python train.py --n_layer=12 --d_model=128 --n_experts=256 --experts_per_token=4 --d_expert=48 --d_shared_expert=128 --activation="quick_gelu" --moe_layers=[1, 3, 5, 7, 9, 11] --router_score="sigmoid" --normalize_top_k=true --routed_scale=2.5 --balance_loss=0.00987 --balance_bias=false --init_std_router=0.00782 --lr_router=0.0039 --vocab_size=8192 --norm="rmsnorm" --norm_eps=1e-05 --tie_embeddings=false --optimizer="soap_variant" --lr=0.00465 --beta1=0.95 --beta2=0.99 --batch_tokens=32768 --seq_len=512 --train_tokens=213700000 --steps=6522 --dataset="wikipedia_en"
Below are experts of layer 3 (counted from 0) of a mixture-of-experts language model. Rows are named router (the router's row for the expert) and show model dimensions 0-63. Each number is 500 + 50 x the weight over its row's rms, rounded and kept within 0 to 999. Numbers have three digits each.
After each expert's rows: a language model's description of what the expert responds to. This comes from a sample of Wikipedia text that the model never trained on.

# expert 52
router:448443527550547452545553456437560560442485474450535456521547548445457463547561562437495448541561545510606510558564458552556548460502478518480560443504441539567550548554435455558468559425542552
What it handles: Day digits and event nouns

# expert 15
router:442448506550559420518557465469546546432511510434535435517547522444424430543553548449478433525557565507542543536545440565554548439525453520438551455514441525555562570551446433543453549464560565
What it handles: Clause-ending punctuation

# expert 55
router:458443518558554453570557460447559561447491463447535468527544545448442469543562565434460443549557537495579515544561465559559571426530467521467557442509444533557557555564447459558474553442539559
What it handles: Mixed name and table pieces

# expert 39
router:459441530555555440554552454447559561447493462449550471544550551451445465533563559435480440555552543490576510552560459556558568451528465520454563444506439545552554553561444460559468554443543542
What it handles: Digits within years

# expert 5
router:443439511573563458539581467426570552440494517436556454517566525436435442545559566440503455548536551502555514538564452557558559481518445505450545428501441544553558555566445457545453545440540528
What it handles: Spaces before numbers

# expert 9
router:455438516554561460543557456443563562447484496444542461543554550455444467537559566436474441550553543504544519545561451558559548469522480530464547441520435544557563555562445452560466561440547554
What it handles: Digits in numbers

# expert 59
router:454441520558555452574556459448560556451489503446529465537544544437443460527562565435498444552557543507581503552562463555554555469511469519456553443508439533553555558564445458558476553432539554
What it handles: Digits inside numbers

# expert 37
router:467431498542556419551573440423553552420484472439530476549524555452453470534574549446482432527537555509576514560543473556551531460505468520467531433512457523540547538563441445545465547445543538
What it handles: Year and number starts

# expert 32
router:449442500558552447558555447443559562442481486443540466536549546449450460525558560440492441560559549483583503545560456554557565465524459519457552445502442547554555552563450459558469551440544549
What it handles: Digits in years, commas

# expert 50
router:456442515558555452576555454442556552452494498448532462532546543449450459528561562435483443552572535490581504557563461553556541390534466531445557446508440537551554553563450461560474554443542553
What it handles: Name and word endings

# expert 51
router:452442523554555452601559452443561555447498509454530471517553551444442465537563566431495447545566540477588522546562464553556529424525474521454558443499440539556551555558448461558467555443546555
What it handles: Sentence ends, German pieces

# expert 34
router:464438512559555448536557449455561566443475457446548471530550545451446471531563565433467442550538543491578517532558463553559587461533465529457563441514437536551554558560448464561463554443548546
What it handles: Commas before appositions

# expert 6
router:455442500557563456552561450448562558449488499451527469515555543443452465538566564439469445553567549497569516545560459561558550460522462530460558440512443534553555556563444458560464560435544549
What it handles: Space before numbers

# expert 36
router:463439530561552453539556451447557561443486472447548470526550541449447470526564566433460444555550545490570494534561459556558568454519466532462557442504438545556559559562448460559463553441545544
What it handles: Commas and word middles

# expert 7
router:462441501562560454544558454443563557452484498446542461513553539464437460545564564437472442557557547500566513544563458554554543467525472523453556439522439545562558565565443464562471562442544554
What it handles: Names, units, table spaces

# expert 4
router:449440473557558453551558459447559564452484482447549460510547547466447465550564562437487448550558554522562533550563455557560559466547469526460563440526440542561557556564445463560463554439546553
What it handles: Infobox and table fillers

# expert 49
router:455438531558551455564554460451560556449491468447550468530544539456443465534567562435479442555559538481589518548566461558559556441514475525466555442513435533554555554562452469555477554444544555
What it handles: Prepositions and word fragments

# expert 23
router:456438524569548452537568448432567570459494505442555455519551548433461441558551582440538461541537524515556508535568435553562555481529487525477545425507442538562550554576448451557454554439550558
What it handles: Name-initial syllables

# expert 16
router:461436508557556457534556447457563562451490480447541464553546545463441467539563566438465444551553543503564537547562464560556548416531472524465563447515440538564555555557444459560463562439549567
What it handles: Table cells and connectors

# expert 22
router:459439505560553456541563455453564562443466505442542465511544546445444462540568572437489446550540543475568502536567469559559554454541473533462558442519433546561559561569442454563464559439551552
What it handles: Space before next word

# expert 26
router:458439511557558447535561453448560560455479503447536465512547539444438462535565567436490446554552542493576518543559467557557561432550470519456568441526438546559554555562448444558460551441545550
What it handles: Word-piece continuations

# expert 2
router:459441513562551452553556459442559562450495476449552462543548539457443455549559561433495440563562543511563544542563458553556548473532479531438556440516438554560558561562447461561468560446548557
What it handles: Names, numbers, and connectors

# expert 29
router:450443512557554450546558447444559557449470493446543465520550547439443456527559561436475440560561546487576512539560459555556575454541470529459557443510439546558556557559447456557463554438549553
What it handles: Mixed word continuations

# expert 33
router:462440507559555436543559449448560565440472477449544468536552536450449464534564562433479440550554540496571509548558459557560580466527463522457556439514435549552556559560456464557463553442546538
What it handles: Commas, verbs, digits

# expert 58
router:456442495555560447591559455440559555451491490451532471533543546453441467530559559437472446550569529494584508548561465556556560426532466518461557444501445530552553557563447462559474551442538557
What it handles: Year digits and rare characters

# expert 19
router:446439514557559452543561446443560563449482493447527460514550541456442459532561566437476443564550541463579504558562458556560539447519480522459553439518438542558553555567450455560465559441545554
What it handles: Spaces before words

# expert 60
router:481436512567560440513567465440573570439501512436525466532555514480454468534572572425486443550525533492559529536568452553567549470534447514434541431502418506534569555567464476556459552455536534
What it handles: Function words before objects

# expert 53
router:458442513556558446542559450449556556452495494451528468530545541454439468542558561436479442546576538484588534541556466557552518381526476521464554445504442526555552554559451459558470556441545572
What it handles: Commas and short verbs

# expert 54
router:457438522559553455575556458446561554455492474443538468525547543443443466542564563430470441555562541465584514544560459560558556439535463521450555443507441535555552556564441461556468551438544540
What it handles: Punctuation after names

# expert 3
router:452441511558553451559553456455561564452486473445553461549551546454445461552559563436486445554550548514559553553561459555558547467525475527454557445533438547561555561563446462561465553440546559
What it handles: Spaces and given names

# expert 17
router:459439522560555447558559454447560557442483477445535467537551540460440469531566566432460443554566539461574500555560459555557555439511478529461549445510439546555556560564442461557465553438553554
What it handles: Spaces before next word

# expert 31
router:461438504555553447537563454449563559440465490448540472522552534452435462525568565433489444548558545479579523528562466553563556472539470517465557443518438535558554558561445456567465560440546544
What it handles: Awards, episodes, elections

# expert 21
router:449443510555556455531546442455554556443475491441550463518548545443437447541556555438458436561544537476562522549560459557556534456512468534458548451526439546559554558552443457558457561442551557
What it handles: Plural endings, of

# expert 45
router:462453514567553466555542470439556561458505484452545473541547557464413458539539575445486448549560562504542513552580456551553538466528462522455548455509391548558571590553447451570479567445546553
What it handles: Word-final fragments, tables

# expert 57
router:455440515555556448549558450446558555446496506451527468538549536449442472544560562433467446547570533485595526554561464556556551416527477517462557444506437536558551551559446460558477557445546562
What it handles: Name endings and clause joins

# expert 40
router:458440524558555443568558453445556561452483472447546472528552542451440462533563563437484447544543547481572503545559465552556556444525467529462562440510441544554554559562447457558475556443541553
What it handles: Commas and number digits

# expert 27
router:441451500556555445520540443448548559432486530456543433532527532451444449547551548445495431551533545508550559540551474551564541465558484531431539456509439538556558565549431443571436569463566563
What it handles: Definite article the

# expert 28
router:455436510558557453552563453450568560443469492448534466520548547436443466529569563422471441556554542488567501533568459559559566472533474517462555438513436543557557562565450455563464555436553551
What it handles: First names and spaces

# expert 61
router:456441507556554462552567447448562555451497514441531473538534535447440455527575565433490448547542535493571513553564465560556556464518471517461545445505431536557555574564451472564483554431528544
What it handles: Digits and word endings

# expert 35
router:470437520560558449549561472448564553447473486451544469534556565453446476537564559439468444552562547520575503561556455562559584465527461529473557441517435540553561559558460458558470549442543550
What it handles: Line breaks and headings

# expert 11
router:461442498558555460549552452441561561447496491452543466527546554455443463546561564433474443554557529483570545541559460555555545447534470526460562444513438555558560558561447453556472556447547567
What it handles: List punctuation and connectors

# expert 62
router:458437540561559448536553445468561558442487492451532466559536550464422464541557568438488439546540536455570539556572463561557553455520470498466554443501429561563562556553429441549464541468558549
What it handles: Prepositions after verbs

# expert 12
router:461438516559558451545559460449561560450483487449556472537549538462441467542566564428462447556562538489584515549562464557561556448520475535461560442511437543558560557562445460563469556444545546
What it handles: Space before table values

# expert 43
router:455442522557552450563555453446556557449504464450546470547547537454448464530564562436488449548563545486584500554562465552556546421538474531458558445508439540558555556560446464557477554441543551
What it handles: Digits inside numbers

# expert 48
router:450439528559553452614556459442559560451492500451551469523547552440448460537563563437466444552556542493583505557561460554557538433523479528455555445508440536559552559563450460556476553444539555
What it handles: Digits and short pieces

# expert 10
router:465441520561557453546554454445556555451494481443542468543549565453448459547560561439475443557564535472559522547557456556557544444530463529454558443503439561557558557562444462561472555441545555
What it handles: List separators and dates

# expert 46
router:452442536555549456554545461456554563437483497453534476544544549425437470547552552442482445553539561478576551541567457562555546433514473518462551449508444546557552562554449448554450554440556562
What it handles: Prepositions

# expert 63
router:441445535554557436569554451445554562453482504450535459519548548461443454540555562441456443567558540481582521544556458551554581429537454522453565450502446528553550554554447439558459557449539558
What it handles: Mid-word letter pieces

# expert 13
router:454438505558552455538555451447558559447491465449545465529549544461448461546561561434481443549553541492577524546563458557562550439545466529462558444515441550562555557561450462563469556443553572
What it handles: Punctuation and connectors

# expert 1
router:448435486567551466538561458443563564445496490447537458527553531464448461526566571432493444553552545507565528544566458558564529486536474523453570438517432567561559563565441453561459557438550552
What it handles: Names and table spaces

# expert 41
router:446450502561555447543555462466554564457506489446539460520551544463417444533545564441491441551553558513538535545564449556562534460526459529475550449526426564566567580555435454558472564458570555
What it handles: Sentence-ending periods

# expert 0
router:452442513565553460555560466448562564446489481449539462545548536456446461552566571431491440553559542502566533545562460558560545468522475532450555440526431553562556559566442470560470558441547552
What it handles: Name and list starts

# expert 56
router:452441490558557447592559447449559559445508495450531467525545535451444468529563564437463440549568542484587514555562460558556564448515461516462561443502438550556552554562445454555473552445544556
What it handles: Word ends before breaks

# expert 20
router:451442517563558451541559451447561565446486477447532457528550543451444460531563563435482445558549538470572513546563460556561544450530475525461553441517438539556555556565445455558465556441546564
What it handles: Mid-phrase function tokens

# expert 47
router:454442527557554455580556457447557556455493478449553466519551542440444464539560558438471445547564542495591506551561462554556555398520476527453558444511442543558554557558447461555474554443543547
What it handles: Clause-joining commas

# expert 18
router:452439519559555453545556450453561563448478485450528469527552544459440467541560562436472441560562539479583515553561456556559544447525473527462556443515436535553556558561447460560466560442545555
What it handles: Word endings and continuations

# expert 44
router:464440531559555445535557461449555564445477486451551467535548541448449467538561564434476446553549542486577516540560461556560554449525472527453559443508437540555556559560447458556468555446545557
What it handles: Plural endings, list punctuation